python train.py --experts_per_token=2 --activation="reglu" --normalize_top_k=false --balance_loss=0.00212 --balance_bias=false --tie_embeddings=false --lr=0.00734 --seq_len=2048 --steps=9931 --dataset="wikipedia_en"
Below are experts of layer 8 (counted from 0) of a mixture-of-experts language model. Rows are named router (the router's row for the expert), gate (a neuron's input weights, with its number), up (a neuron's input weights, with its number) and show model dimensions 0-191. Each number is 128 + 32 x the weight over its row's rms, rounded and kept within 0 to 255. Numbers have three digits each.
After each expert's rows: "comes after" lists some tokens at least twice as common just before its tokens as in all text. This comes from a sample of Wikipedia text that the model never trained on. Tokens count by the router's weight.

# expert 7
router:144145150180133171123091137133160139092103146140103160164135058132179142123150161118161150173077128172152109164080098180141162161118146130090068159144090182085150189107148119144102105118149144143122151099143050093114135082071131065150113140112148126149161157113126145157149133138163106135172158114110189096074123124144105160131110141184120200164187077099136163111127113110115095129117145124146145182125134079175189118161089092141112119044176187124091109118138074182155162142145056105157140121104100115105125098093157159149179175113105155092096114110144085147072053114115115095
gate0:167145113106090204129114064184123097129143127081107089121117138123103199147095108182132097124106157121147091105116109159112112110090114103151148124166123177129127071104088115142063127099109093045122152113175088127172174097087130153139100089152129166113115189132104098137103121075082126049154160077134178068147105105136084081142128123104109173183180140118047111123097106077167151133133101121101109091142143143109145095113087088120178210145071173127131139152156139153153124168137142114131185090160066131100143122196069140128160102125124138128183118151128110138089113098112096141
up0:089126151134153061113161232093120139126141134126157126134075121091099122105153136074096167142119121129068178165116125106156171163168124124097129129080110102098161195181173166105161155111176100182147093149066180118130073153110107090131114194118142127126121089144151155084129119186126141202084065169144125157097151146120201172127124116130154085066060135139174120147171133134118088135122124147148210165095150130160131135103164159111114055155142137124110134118124151079117115090142120140124123149110192115094107138075164112074085170160140113118070111106127108085110142131132143091
gate1:121163087149157161063194105167134121179145116127123098172162111073085143097106125177111128128113121088102136116131125172148149173092168070112100090067104152089147137129151156114109129120116174155080118124185032068162113099110093125169084099130175158081148132087112166125107120137081083175105089163102106083161073151106102150154101100124131134108133172095070095102111158092110144143114165105147129104126107101133110078192129135077133113114153113135122082189115161139148196093151107171081168116155067117174108135143142107084090135077138179084073152147159108138070181113122121139
up1:113105117104153118174153128121146129089116109179140095066090158128175143135197104084175097123151112207127066100131118141138123090158140179142110144202112108086099120179116082154125109125137112123160082118113160146175184112143101147107135132126061104148127177146085115116169093177147204095166114127135157140130206129144160068118134173115091116179196091112116121167172121122109137129091130147111117103122177066143166172131156108125087182116112165110108172098216103099156044121091123090139148105129173121125172090130135119136181146121126112120165123141096162170171097070150099101
gate2:137102090165207123105157174121113153146104113150115073128143117132112103137168139149118113138127104123130121098117163192110088141139199049133130166152079146180116150127106135134100140086141143152110114122138152142100114108129133135113101081098112194172185203132167186135103128101166177133074100106154150207114105144126148087138095177146181143130161069145092143120139140106154177128043163130118198086121175152193109136141181073159120107108111174134133071072096154158127100102135107139160119113187109207066145157177136136104121188101121135154144137086150125134107084151093156141
up2:161111109142151127089116165132153170056096177136135106133129134151081179181112133122179097126171100153126129153130149180133143105163114136153156148144114116142130175144128088183158158115190112146101084143146118161110197183170113151081078124176081173145109151169101192119094140153114172151119115114121088098107133128140171121084131107106150115125194120162103157068143155179089158096132158118092137202122106120142112155174204114199135171194132136178056101116084093138103106105108142141116167178113058155107121090156124074114160160121147150143142142125143117112117098152079056064
gate3:142177139159119146172125154080130090140162107157096141198073049140075145097100102125100117179101158176156140158175121080137117133147127121193084166109101146132126132121177132127176118113107149122113120136114146129063098150075111143167081158130166143042120136135107122129170133146180123061069076118127175137111118162188119097118172181138151114133126157114139136159123136134193112147053095191083092141120123132158102093140131155114186116041177120137143178112131092120136165175108125118155139160113108142131062188112145139105124114132150109170073094111160094149137194172134122186
up3:080055143097096132145132101161139124150106141054132117121159177168079113155148090139136119115143072082120148087175126126131135084132140149150157153109177125083160064126102083111125115115088172168118211168104176056120162093184121119107197164136131108146203184207204149132164123119065157169158160147108115074171124075131099189147138085119141122115171115147098142142168094154125185137151151162157168089134134081174122100087116114101083102157087126110157128116170153158101117143099177181083122133130167117130130102164100114145125126101113129146096135173113132180115108106117148108
comes after: "-", "\n", " |", "|", "==", ":"

# expert 11
router:139124068072139096155092134113113102136105131143091129087087074138094160099093114144146156141182111127070126102121132075098107127112145096163143179138111094095143124130183158069106166116142125096155184078153189146167135199141118124098107094134127074130149087163097096137161097167089087149114131137146132130182162175069105127124115135155133038082100092139099170102121115126140170101046137175147063192125079153122151082117161123121110074141133070069125102177121118131133090165158177132161111118114143122165058142153121141173085127122158105085121147158154065124147178092104165101
gate0:048186131084112143191149149125123182100096106143134175118178143119121156092100195201159109114104122143071143138115173091130081111121135114127158094146108112120108126118125148118073121150154152129131164128196114173117068117133172119114110139111111181117126115121103120176134181153157125110159132071196117117117146146136117109123159063193122131087080118131090150172171122163183170234144094137095119110102146076183125185089071078121116140148147094159149115116159080119162130101108101171115113168166113106180091121081127152178109147124082183146089146165134163097158093120166100127
up0:102100133088099140118121118089144176113102061143126068147133150132071151092156110159179121140144172128142082097106090110128087149157184191130145096123127126208143116043117109146128183140070096097151138105136116183114066103091130121128114108135096112106087092109108109099109099150111181100107112113138102065143140132124127089130128127162171111104128139125170141126109101119148179141113073098062150118099127134123120063119081096101170069129165106160093144103122131121115200143093124122130127120210147102101115188151125192133085120194133140152077128111109120042145182084172087051
gate1:107153112120124115165136087092205178112119191096112142103117080093102115128112127211107165115151178130164131177096091125116161109170124106087191153148133186070100107165152131140147163114132153129146101146106110085159124089113160100177145108127098131106156103112121149080090101111174094091140141141077151152061129165080141123110058138092149065081136105168150196111096162093209129148149123180153054155118103082099113107091096088158131153109110140067072097112129125121145119126133118246116134101129119113096120114109136163118105173143078159108139138106167081103125139120133114173
up1:122138144116078164131131131198092179058075148103151162168151120153116130138135108103136116065122109124139183082092147127114145170136155079132172057136143093127171082154088157140097169151095190149126158110125132161126115103080167089090182115127137133102137178124083079129106144107062135143186125154145179118110128133106073130177149141138132127147120208127136096158147215119145126127138114156132175105106151110185191098185167162038070165186099097176118168107120141143114141131144133091106146157144159121118167180125069125050103102108131115117125156109080165136127160124107154138
gate2:117137172113121082085129091103124158162131114091090073157063160105165118118105174129110139164144133118134125131093104125170127070147144105078145176135102186135103169127111159116134102147066139150160123133088137164154133130100103148098113100129099163155125154151105068119139175079102183100110124119078128128098081133117104096100072138120178158123127160151147107119150122126092140110151114168093120170091146142155148154132173163127075100083046132106128096162126191095121104082118132111116167126079118165193137119116229059173054156100142124147047127144134142139180122042179129063
up2:116115115174082149186107144170178108148139135155109197108174118161108101169165075119138157123090145109097161150194122153087155135145105119132142129153131087092139115176155145122080119076149158121072143121160168131067167095127165107178127137168178139102154121126149174127105132158137078176155131187156120142147145151139143162150144104122107085169084119095141137133157147095105114119083147177204078087177128086093100078115128116148187131164158121135105164163150088164122129154126101122176062118103127135072165155197065215069151087161100133123164127104193084132111124171117088137
gate3:142119091162111130091137126138130151153107070114107158130131132136108165140126166181169094093178173137162148147159151114171176123101165071057147144144099162126135158131083160106144150125106107150131167130063135172194113090149116140123085098200099010141073085125151101155128100128101070140129162094115168153198060110081138138170160172131152123131140107110191124102138129100109141106120149177136179153105094110151148179110152125140147093161037119077128083139176119185160143066127165117081138087085181165126125175136114148167120122118112135137143109134127104113079079120112100159
up3:159167147117115105162137177155129179101147095114148146101144116177148106126126143102142138160101122136109170108143116189076111114113146198173111155140112103206139150133160121126127158127104109115072157167148125102124112085129143112170204142107069122145195137129097128088118130121196222183152124114102132125114092164092059101078077086160140145115083134160088095098159111176112129163106181168104087171139130162116165080096171080166148148152121163168146142094121156090140180096130090133110124097101094102093095105054167076100112112117203122095157127119124102090076116095087076132
comes after: ".", " the", "==", " that", " ==", " The"

# expert 12
router:096069158136096094091134125130122109116142158079162146125136108131116120156179099108095149158099106083102085152096115144125060126136120094176159076176176066120141106126171156159102134111149151165131105083118116102138135078148127175119124140127077171165124090127174164102171164069132187082134153164160147115186130127189117132126129119053173067178065187143147149092147155138063108187172095145143113094107139154119128118090141144152139125162118078110111082150128150142135145125049137176131098134138070152160131107184147120109141179171194158177154074124092151159167087117153098181
gate0:168181155111081094131136072074139086081150073125127132162137101050167133139158114133189130083107054134069098160109147091088084168118162120128175120139116116181085111084160121091120160095088147111135103085121147107085119098127112086108137111147064132178117115119152118140124079155077140090089151144152108093161117120129117138064137193104166141104110139079105101102142145155114146197137151131089104083067147135156148136137179115105084138113079166122186132167158151165110111128168150136137119149165170160102193136154094138115124160144121181141103147145052158147179120221132085149
up0:139144067135171143134117167117105153115126129117127155147100169141082207125123085132109120124157138127148176054161033130100162087134083171172151162096121141145142073148111154153136151138165090101185172125150124168186114140170134156142078098113144149117100164169128139132193129113167124123119076166158113147089081184127156094169143153182086109138108098182139150104115147122206148066140112149131151116118105080061102127118093150158166096083141102177061107093138083109135161093126126124095164107129060120140085128144175106112094164192149139110053149108125170131113164089090157119
gate1:137128164098165172144124059136109137091179174081156146132184160077101098109089148146135108170111130123165179125156123153161110099147095146120089113111152158082067129185103080100112126118140155123098094166184133085122065115187094141127162109183096072149105084175166165093138164123170122094100110187083137164141127146114081105087096144212147109142218163135094126114180083096127129070174159095125163197155142181171105144081111167097144127130125130157138116153136164145109117083117126078101158113180120106160115146121088095122143158110111163141038123103122121107102147149118126146
up1:177124150087136119117146110106170136085115142115121091102157133060095151131152064156166098129176133129094179087168077133146124121117155117164073126085202140086117100143123097175110155092114186156147066147155130156160158223151100127154167128125109070137126104188129168103142140180178181145100141151093143168119136144087069154117070138153119133143165126155149153125121120089123085124183127142150170222159172155105124145121146112030127160139151124150084118166163121160115127094103157129118139107131085116052111172146138130092156156112108160161046121101166107156111137134146087156
gate2:123099151226109115165113171138138139131157152182124131145109094154149150131118115109073139129171175093111140090096148139136140094171095150164167109091174135109105119153113159092091056173127145168114122193138158122087103151096101076164138161120142165130095103101100153106120153143104152126140116123149106157069114159143063079169102131105180136172195166129158157131100172129156115151153069139156203102142139058073154145140074105174138140104118157084178119124109112130043086140154175125139141101152167135139136112177073043109122186102077159160114107133117110133075178140122116168
up2:145150186191106169138127137139184128068130100155147131146084084135119194096099118128088143115181091104129158149121128136170171150169095160125122100118052078132155179070147169091107097157140140111091106182151140101076135119107119112153137126160163151122134141073080156136134140153125148139120150157125118140093164100159087096177136159148162133134148110169087192123125218115148084109144072140135143166151133060057107160145075084131139130108138181086146082112148157148112094109132143170187092116113124076107172106135135037134117169114132149164159027099099105115124117107114086145
gate3:086130162121109180058086118145166138102149101088029129120106096074078122140164143105121108117154127117086105112133124136093067138138129144195113126220117076119147082081159146091129120117143134098153064109075108107161129152135130136143181137165111156103136111104177182102117139125153170137131098112083133114158205161117134143087143039144106150128120144152116115040127152109161146202149167085037133191129118189085145121139109101099122101114081101125145111160133104099155142163140108124133136157157183114117114126158128122092129165126151147084118126093120145132091073136095208135
up3:142127083099188141086173122105103076114102073152104121074127071096114195142147163093120205129208171144127091143177163117097162140160128110112122114149140053152124059129094060151132159104147129130147111136101147162145087128139151133101198079083120085091162110094108143134180071154174130110169065140127112162124138175108202144142130095142130114091130095163178094078116188110114211165095134101104160148145124112128115176143169097063135184121139072126105155118136117106113147169119125099111082117140114091163128159130182120111091085158134142143131127124113069106090127156128143098
comes after: " |", "|", " in", " United", ";", " New"

# expert 3
router:146157090192138056131087205165091162124210118155086130139120144168094156144102156116094114115142134130138165152125152123091104169089052159139080075115070138189156137129165128144095100089176152186118116140101102138116102178131112102099135155087105126131138092101113123105122133148078112154130058055099076122151103110121101109156080105121084126133165079099154183112169122092144140178155120172117149069201138088140083074116101147137175108134120195180200092133108123111125108184069121147173164091138161160110132128114145131140146148152112118136086160132115151094144143138155175162
gate0:142146159119132118117115142094124120084192085070137092126127176149124085101209139164118103111094148129095165137113179120091112137125158114126140174162175163117095124082128103144060129109164158146137086065139124072198149186089112182136127108045087172138135136215156124126121085139122137108146143140126129165142145093150177157142152114177106090076123154100101153124090151145128113122174165182125120129117115131135096106144172104069209083135133134076106073103153108186092106111126161138114129131126079103135135111127118114133121167141158114155150192165025145110144145086112200179
up0:183078087157137112128127142107137119044160160175077131168058134111141133104173109138122134122115147181101135096026138139135138147143131066118182121121144182109154113112161124145127149121072122114073095103079097153115113090159122124109124117105058163116196114179108161168130102158112124105102184147158132169110082138085114091145097102175126151101115150182189136135119110138096140058086166149162165123146162135103127064153178123162128125110116126152115112138157125128158100093147185120148164106129036153058140096111104136172133163063132088142144158101136093109138127154086202159
gate1:184141053147109160157138138130084108102147197110154117094126133115159096131149054116122129112151152128168168166107169126131117094184171107177132141130106179143128117111092118149134140108159140095109114088132088104192067168097150133148166087107141088089104127141159142122080138162122143144112164054067136127115106150181137080123127104109114167106131089118072098143123093087113164203096163078155089146169074169128127207144169172114078101089151099123162096173106177198169129125085112141118105126104131131083171136065124144107108096080137171120151123171171145136153142194093078103
up1:191100095125132131131145149147112112090161192125149088104088128186124077132130118135126134157084128154145205155090117136163062090162113177186128101081091216113113159161078109131150110066127147137159061106067117184157092133084131118201073061110165175087082140141152124110106127152145197151107180102108123140158119151141172145111150095119149167175140103093109183148128102117117107161145167104125117091137069120095181178142101164133133106087095135126164118118066166181088148099159129116099116116162125146127134127139150113096141126127134128086141090202173174093094150155125140155
gate2:082120130157136138141095098221123151121107176134157116171160065146172151116096129180108147142136156168097148154103169141103138155130154153167095149193119123107157066151137093129124132110153143179099128122146084089161110151109115118122131173053108106137104096144152170165160142141133131099135115148055133124158135017098148122112124116160087096084140120099122136123152140218061183122140088089157126093131079137144219119098131112049136048153125154101123085131127191102102140128168115116087105147162137179125103133131169129177119188146162085113104099102140099122101170105151097141
up2:144147076121152083132136151075097159169143159165149138107090183205131155096187122124118147109078127141129066089171101107116223145118124095146156044127103118131110108160164117144161125141127091168086168169098059142074137167135133119054136138133126177142158126173131104031123130162117095202107127172127190115141114153165197097144134168115178135106103149070148154133075149140129055131148177105046139117125138092141070110127155138129146139115110128131151127115134149153164133084105078111102110127126120132107162184141121137182149098114124111097088123123145143157132191143095141102
gate3:181148109191082134130097138152116161105110179187113144156083096157083181109134154125120079036185119095163135157126141146074134131105161164143165133135104134134105117199109093130148149135134145153162155171170144129154096195108111171200092096127148179120147097086128066111090122142152145101124187138213088119080083182126137112136110080119138170128064123109157143067169154083133150130150128117109093129128179145061192100118179161149206148106138132136115155147084123142111157160160145154105093136083122182110103159158162166101084137134084138156145107123104152150126120134123086152
up3:198144163168087123104133099095143183138111152123171130200112155149119190142112148138182109142123141103117151169107091165145115158134143143108141115145151166122161144150150103102119158166127151186208129133172131146110094157154143132153092138101169169072118092108137131120049141130145131116137198163160098134141083165148148087131165154129131181072117140153167147059155114102093166190142086154073169164088121126089150075102163157188130140157150115078115129140081159134132122114131106163074162104121098137085081121179175118087099111064063192222148133089133142103114132148118149095
comes after: "\n", " in", " of", " to", " for", " at"

# expert 4
router:125144136062123116121162189225161106114127108127136130131108155135154130136094075159060083082064096136145156173115134093098194097123166084141162150099149137125167138112161125126135085160080097112131137157074142128134169164114175134068146139185124129113101082121076144106085115085150117101101145043120132100065130172206081108159154127120104088125163173142130114170157095111130147071136143104121160107123130075090175122122086159126130138116153133112141163094150130151167090151175142090145169130093143126107170130082169127146067156109150094186199153106111110128137180079075125074
gate0:155115103147097130132084108186076073113119145096151153123142168093175156173101081142127152156124149149168085085147171139132167132082120070096156161121120119078095187114100118122123166107135105103119133153177084089123131126120155181082125122085151225172113118152134114104133138134077113102124107089156089097115165136147105119182143147120145071112112231160119156087047122095188156145109140148074117149100128149122137144126115105144116206150156176183132124124192087165106086155107086140139160147177044169123116162132125170110109128102108109148122129108084118199136093074112150102
up0:109112153095158104151140159079155189108120117215096125164097136136116101095130134145123102086116151090128162153134084141108102141175167161142136150131142154153168103150109167165125071158076137119142157099088175122145081143121106043176097129130103093071089132073135069129124131067181152123130111154104137136141108116118140100073109141174065190147114099114153087107164085153064063098153122051239148118197140122139128154158189125145150073134145121101151127131085203114124128124140186125092106092112134121143173127144160125140115128134127184118072094141150119132125126191135112123
gate1:105100160102094094120120111117077121098146098132147132104134135096100137160106076149111180120208131088100099056100159105129094144121120159078112013081106087121144121129113130097111099131072154174143160146158117082172119144135114186188134133174103132126110109038162088161148140155108114149038158160135121076081143118115091133163102087136134155106125181085097071074087132125126088150101114190118133157153141130144179189127147112144121062152108134118155110105153141103142130135192157142096175088123165141059089086081136104147169120141128125107108110089105127072157160102144147160
up1:151154098161159158135068158117171095149057186114123149121135149167151116094128185096189028150115119151129164204218073108122161137083151136136190192158160151129107138110088094170095157119143140070133112145150144187112174100147201122089088130109137109084151166138071163070126087092144154162212114151148095176162100116109122121095138127138153129152169104128159200187140136151116128103127148097137118113113106145107142106172102153117152123123150122145162132170092122134108095174095149112174141142111087138136165154199121117158127135094137130111148147191110128170152128174135104117
gate2:182147097122104139150063065170189186185148089123093119143095089135169070073147128109111179103080110056105054071168143098109139129082075153147118116140174162148070099180118068133147177111084150124147116124130097136108108101199170148096085111114098171124150120116128101138155060128106112121151141107130121174096148138102151143131144087116117128186170104157137127163099109094132145141118121132127045123119135106077097085125096131171101109130175099083113148137137139074129142115193087092135133110105113135188160114132109128173134191112096172174125062108149169103149141109138170167
up2:121110085184110110140111173147152030175084094097149096108112086139152080133174135149108093178148118119170146157181098147171164071093147170116133110113123195116137123105115095122163147148178181161148089170125118135131131149088146134142126150091126150127159193164107132143081130170106100115140161189085135154099156198130153101166169120176093096101135103174131135102108133075118144116141068086087087098095161124176119076095096120145093092136124120089159168044101130131113106101089104077152155172120115071151151106124147188088100191113149096157131090148181097095098131110134126178
gate3:159092102084153111095105108105185065111149154069186136123111121146074101134102152206140084137113172118154142158122127145175145070153191174100131088167097106098097135089107112154139190139103122102098068183097091046077137106130145114065149123130139185090110108147088140152157082159098171090132138093149151077066165145087129138118114157135126068152146119111140141166111084155137187131132059107084084118082082093152136164109089145159142090115119107079169095146140188138192111090127110139124113117122145146124124145117089093186138133087123144170196150134100162102133111125095118141
up3:139094140027143095080146114082163102119155081126116135163102108107025139136103124201169097148112131147124149148155127126108177114176169119115144106133083124122134160110107124158157155161091076108100082156102066080124138080166116151101175147135142181099074113121100132151121102115105106034138154112143120129087161163099172169129198166110134113124143145091156162114111132133145132117202052124121114113146085098156120117165106180148120078147082124103161107154130146144208112098129088151122100145058164189138118177101110101118158088096124148116168123144094129070145098087146088129
comes after: ",", " and", "'", " as", " or", " with"

# expert 6
router:118093183134118129149037091101126126126091127146107107133117192074129115208170133136078124123100136140179078106133073093159086147182149117183156151132092074139145156088097172176124142138142088179198123124151071153138154082165111138095142164124147146102066168131169124130124113111153184120131157157165104112151111165147159168095111135079139071159159147160132123145120158203079118110140148077145078137140166135116049128087146097105089115142143061096090057122156133150120147142081078140101143101135087100161171155123123147110184116139151135146134110093139173108101067142086092114
gate0:139115100142158113106131084124142106134102174123105084204110114122175156147111070145083188078162066129117102153119099101142184112061148089126157086123147132129177086149100102186105123126166173075196134133137100128080073123137208143109144145121096123126128130077104112102074108122165132127170150196133106140146110118112143103122102103105122124118176190167121140102150151142159118117143142095128205101118052117111121124169076107069146109029167151122089147128100121096157120128156094158134215100076157097143089148154167076138115148111155099137120168154111103119125159083185140122
up0:157091121114075103123164133137106099142154091142073131190119135091137188123183119098160095139199091179108149097164096122127173106111192104111200121163158160126146096148141130122156126127230136129156159140135137111125090133176152125049147144089127092126138155100134165173093153113109066092138150150129120125182105154149197125151140146155130112078173068188162128128096167138144079148141136131163170122140118108110142198123125128071090079071134118075103181155082195126135146062131094121126157111123124104090123139117193128169148164151116120122155069131102151118104182158167086144
gate1:235117155156128122159164073117101114088141086031176112090091124135150192069175082125096136086121130147113103103131123177068188109136164130118111128118097133142102135145140135154126135133188150052114117091101140085157119176151106123164127103105137140116118159130148110147122120183104182127077130139126134151079088119155132210043107146162150103065158137114070145110105161106081140162163158205090140073093130110132137089135117117090144051122138116117071134076173117159139141123142121132112185118165125113165108153121172117150164140080119106099100155147166154156141140130119081114
up1:178083166132098098138111096116097119076193161094134147141074082185197234107146056116167119153138097119139059121124142156143191153143129103126142150118085116153147143136132138135066175112151139061064083128064085152163071151132137178120106091137081172122100152124071118110100148177115172124088110124100147173090120098170114139113143148146109097085142087110163106114101129140139120139129134090134150148090098133120101064105114137111133057142113126155082141086155137174152140090172133158139103095162134140151114148127183077168138169098129161049088135141193124142138157140106113153
gate2:095166099220131130107145173160137074112116101148159121109105127083080138145131129094168233170182106146175163143113131130128147139164129149118096110140073089116156145145101111177182131105121179053149128167182136125138140122065127149165215111141182091148168132144121152116132139088106138146126157174076118131139094141165147169150135093086103086111157139096099083148163080118126155147145139097124097082148119088105136091075132121132152136156111089102131087112158128133185098132160033154138091106166158196105088107142179174142098120134122065093133128111055159143112149111127115085
up2:157130199090110112111094103126140169137126173095130141175151147171164079118135159137137066114146107101134114065079129089119122124102155110161121157145188194139136098115159159075157108143157121184118057079037188131101152117175121151078126105130076142080136123104138100154123129158116144153132092092160120137135154136127130060126112109171108126089139108150143168108067169116147124128119128166131159138143101160096116144149163121131102118066112153111180195119104108163014143113107210159113132126058127058110120123117176121140101085150161157137103136147179066096148127122097173152
gate3:221088166155058163198122118110146121095136141131164126134111122111033207104121046108136092175076070122082135124131099173144087145138138089101140104121140102140075184089068160123137134099141075087158106118116048152083147143123099105165156126078154149099102158134136158072116095161198112143153099091170087122098161112167153121138148137144136184149127124168123184074109147112051165117123124089129126157133208134127137139104140136136123151155088136178124141151109143153134087138123121195104152084140119116114116119132128145143156158062086132095142152147113152168116126109133155086
up3:144118069108169178114112110155073168124184176139138167075076140145150146219159101132143106092126127116173121096127091161060127226104122086143129126140101164078167136117097120102119143051134174144075164149110140124153115135142155141114144108133129146112199114147089137136077139170158163104110116123097152168140134149121101128083122103141149186077142084101125108125173153164202081134152117165133187172141107071125179114154140156125121059095105145106123193094132104119085159085101096122138119098154193176110096118143107138093166098113174159130139094076153122074093139145165116167
comes after: " |", ":", " (", " 1", "–19", " 2"

# expert 1
router:067144147131072160136156158075155111104139138146153129073103118130108082053160092112151116095174084105077147105104195130217117100116160103120122132062181159137106093148176127146123149166117171127146110149167134102157086127105126133166140107087114088185123162089169093129141124134096094126174156163074152084117080105078153125128154160205176118113075110068082143153101145153174087120132128089160141117158143162148174121105149116079133076077113155162115123112134143062084139131161103107129149103116102139212158097100146167128101115169079139162141085138083113172104136066164128136
gate0:147144130129100170141169148153096133113071106169175142162097187107084091141143141103167144137123050124130145168155076164175123103137127133164142107174100123108173122107094157149155166128144139076186164095166127125125150105172113082134106164161100136161071170172157130146114124092100078133172172174143040154111128139186101140071125100093113150097172133112112051143118117204104149157108123134141102153171131094130156167115132075134120153115139172175138163117137125133119118122141149082119117092084040169147134062145088139189056118134137123088139129094127135163224154107108162135
up0:154139120158146171082114080177140113154101125127146085176133142111105123120134186136192111101042139064168158103116159136190138081098157108129118140152094099134125114145077138151107090079133132111188119146184123136128170094115130072146105159079142115148136125108166135137168167163099109153162107162120081160085112146140130144100079164135113089139154200152081162119064144108137112135169146144109050176141082153153128101148067148205127156117144155162137139125105105144196078125148161134143110102089130152127181122144097189125107110096171136139135124142137100129200173101030151193
gate1:152111225080177114130081128139137091130111058182114074133154175157127149139160092093142099141159096130089135103086108107176150128152127049132122102170234142079105141110195153182144130106087168124123084143156112099103148108085134188135089186124116083131128139147133125146173131066075131150138109106127098150180118056145162132143114138140132138121141146136129113177160126087121133117102096173115132112147167076143106138141141150203151136154167118166085132160144121157122109140084132161097133199151101100117093179135150113141118108065110105102108120210132118136112143158060195124
up1:085148107148053133085135118090112222156142180120154139100118129118143096104100138209098187133134096154094160145186183132103129100091116214177148142139110153088144075137104128086117172123120083176121141107114153160161081087086092104130131100141123171133098166177129141128104122149221112164090161154171115068151147097140111125102129088063109121143108145139112082120108142183093121135156133130160132090150090137167125144083175139118101135040041129092104079128124096124142124137179157119163188108072146125155138105130171101121157144155137145114149131079116157134158150107167082134
gate2:141144118139186090135106088143105099138102107080132129120133131168141130150214170121087139120135151155188058167126173080117150178117123146129169118120152138148187132117108100131144146201090177100194132134131101101120148110121080157163133082156149096093129160127122174093072035120120084077159145110152170128138097090040099110156156136195102133150110102154125158108116155135115124090159108131116142115142068113105138159156088124075116086123159193147128130159067155094146125130154133101118107148128083057101160135122165135176070100069046109104082113144134133139199106105129127157
up2:092094121085137083115130136118094143100144113130177172110120157107142156124069106182123094143109072125150132166159142154129123075140107131149127166143068140142166157050118071106163132162178107151089160136113171115144112157142108139141096139115160156042136150127144085118106123154129022091134118194089180170134092120147113119139115152176102125062173109181161104164130078125081123134197088103124175105100163097105196108151135106079152087132141077130115127173118103122152104131133175105137209137168072156181094117106071113158111122156138073126110150131151148113146044150131105129
gate3:121081142155135109136125124158136100139136085149109108126106138107119147078089137111143107163157125137131105139174156148197097139103149115075092139136092143123121049098149093152117194093075157170152064101180067109150125164097129145204145096154173130143088135102098167131089065136148136132175140118154107156226092085113169101129101128108105152114119113126098072144136151149138146096144110098099109197224186185075121117152119096122130128107050174119118122121118118057124100168125113177153114096119154118134110128114081159151082131139036115159128126093088120176185123083143119129
up3:175108113123125123085107119119125088134143068119127107139095132062094145075118157115109069150148164117111114196172198168192088146103136133115111109126097146159128092116096152136149179113095139178143085140168077102131162126135126094149188108145203155121091121151126161149106080165142074105176113117178114149170086091091157137126152151169091149133106118093091096107087151153151131094141139093104131220203180189156144121156141132092097071070072170170126143129135120093132167136132134184154157128144155119119110123116115101108183135146071076194127143062127093155149083097149129100
comes after: "\n", ".", "-", "|", "==", "="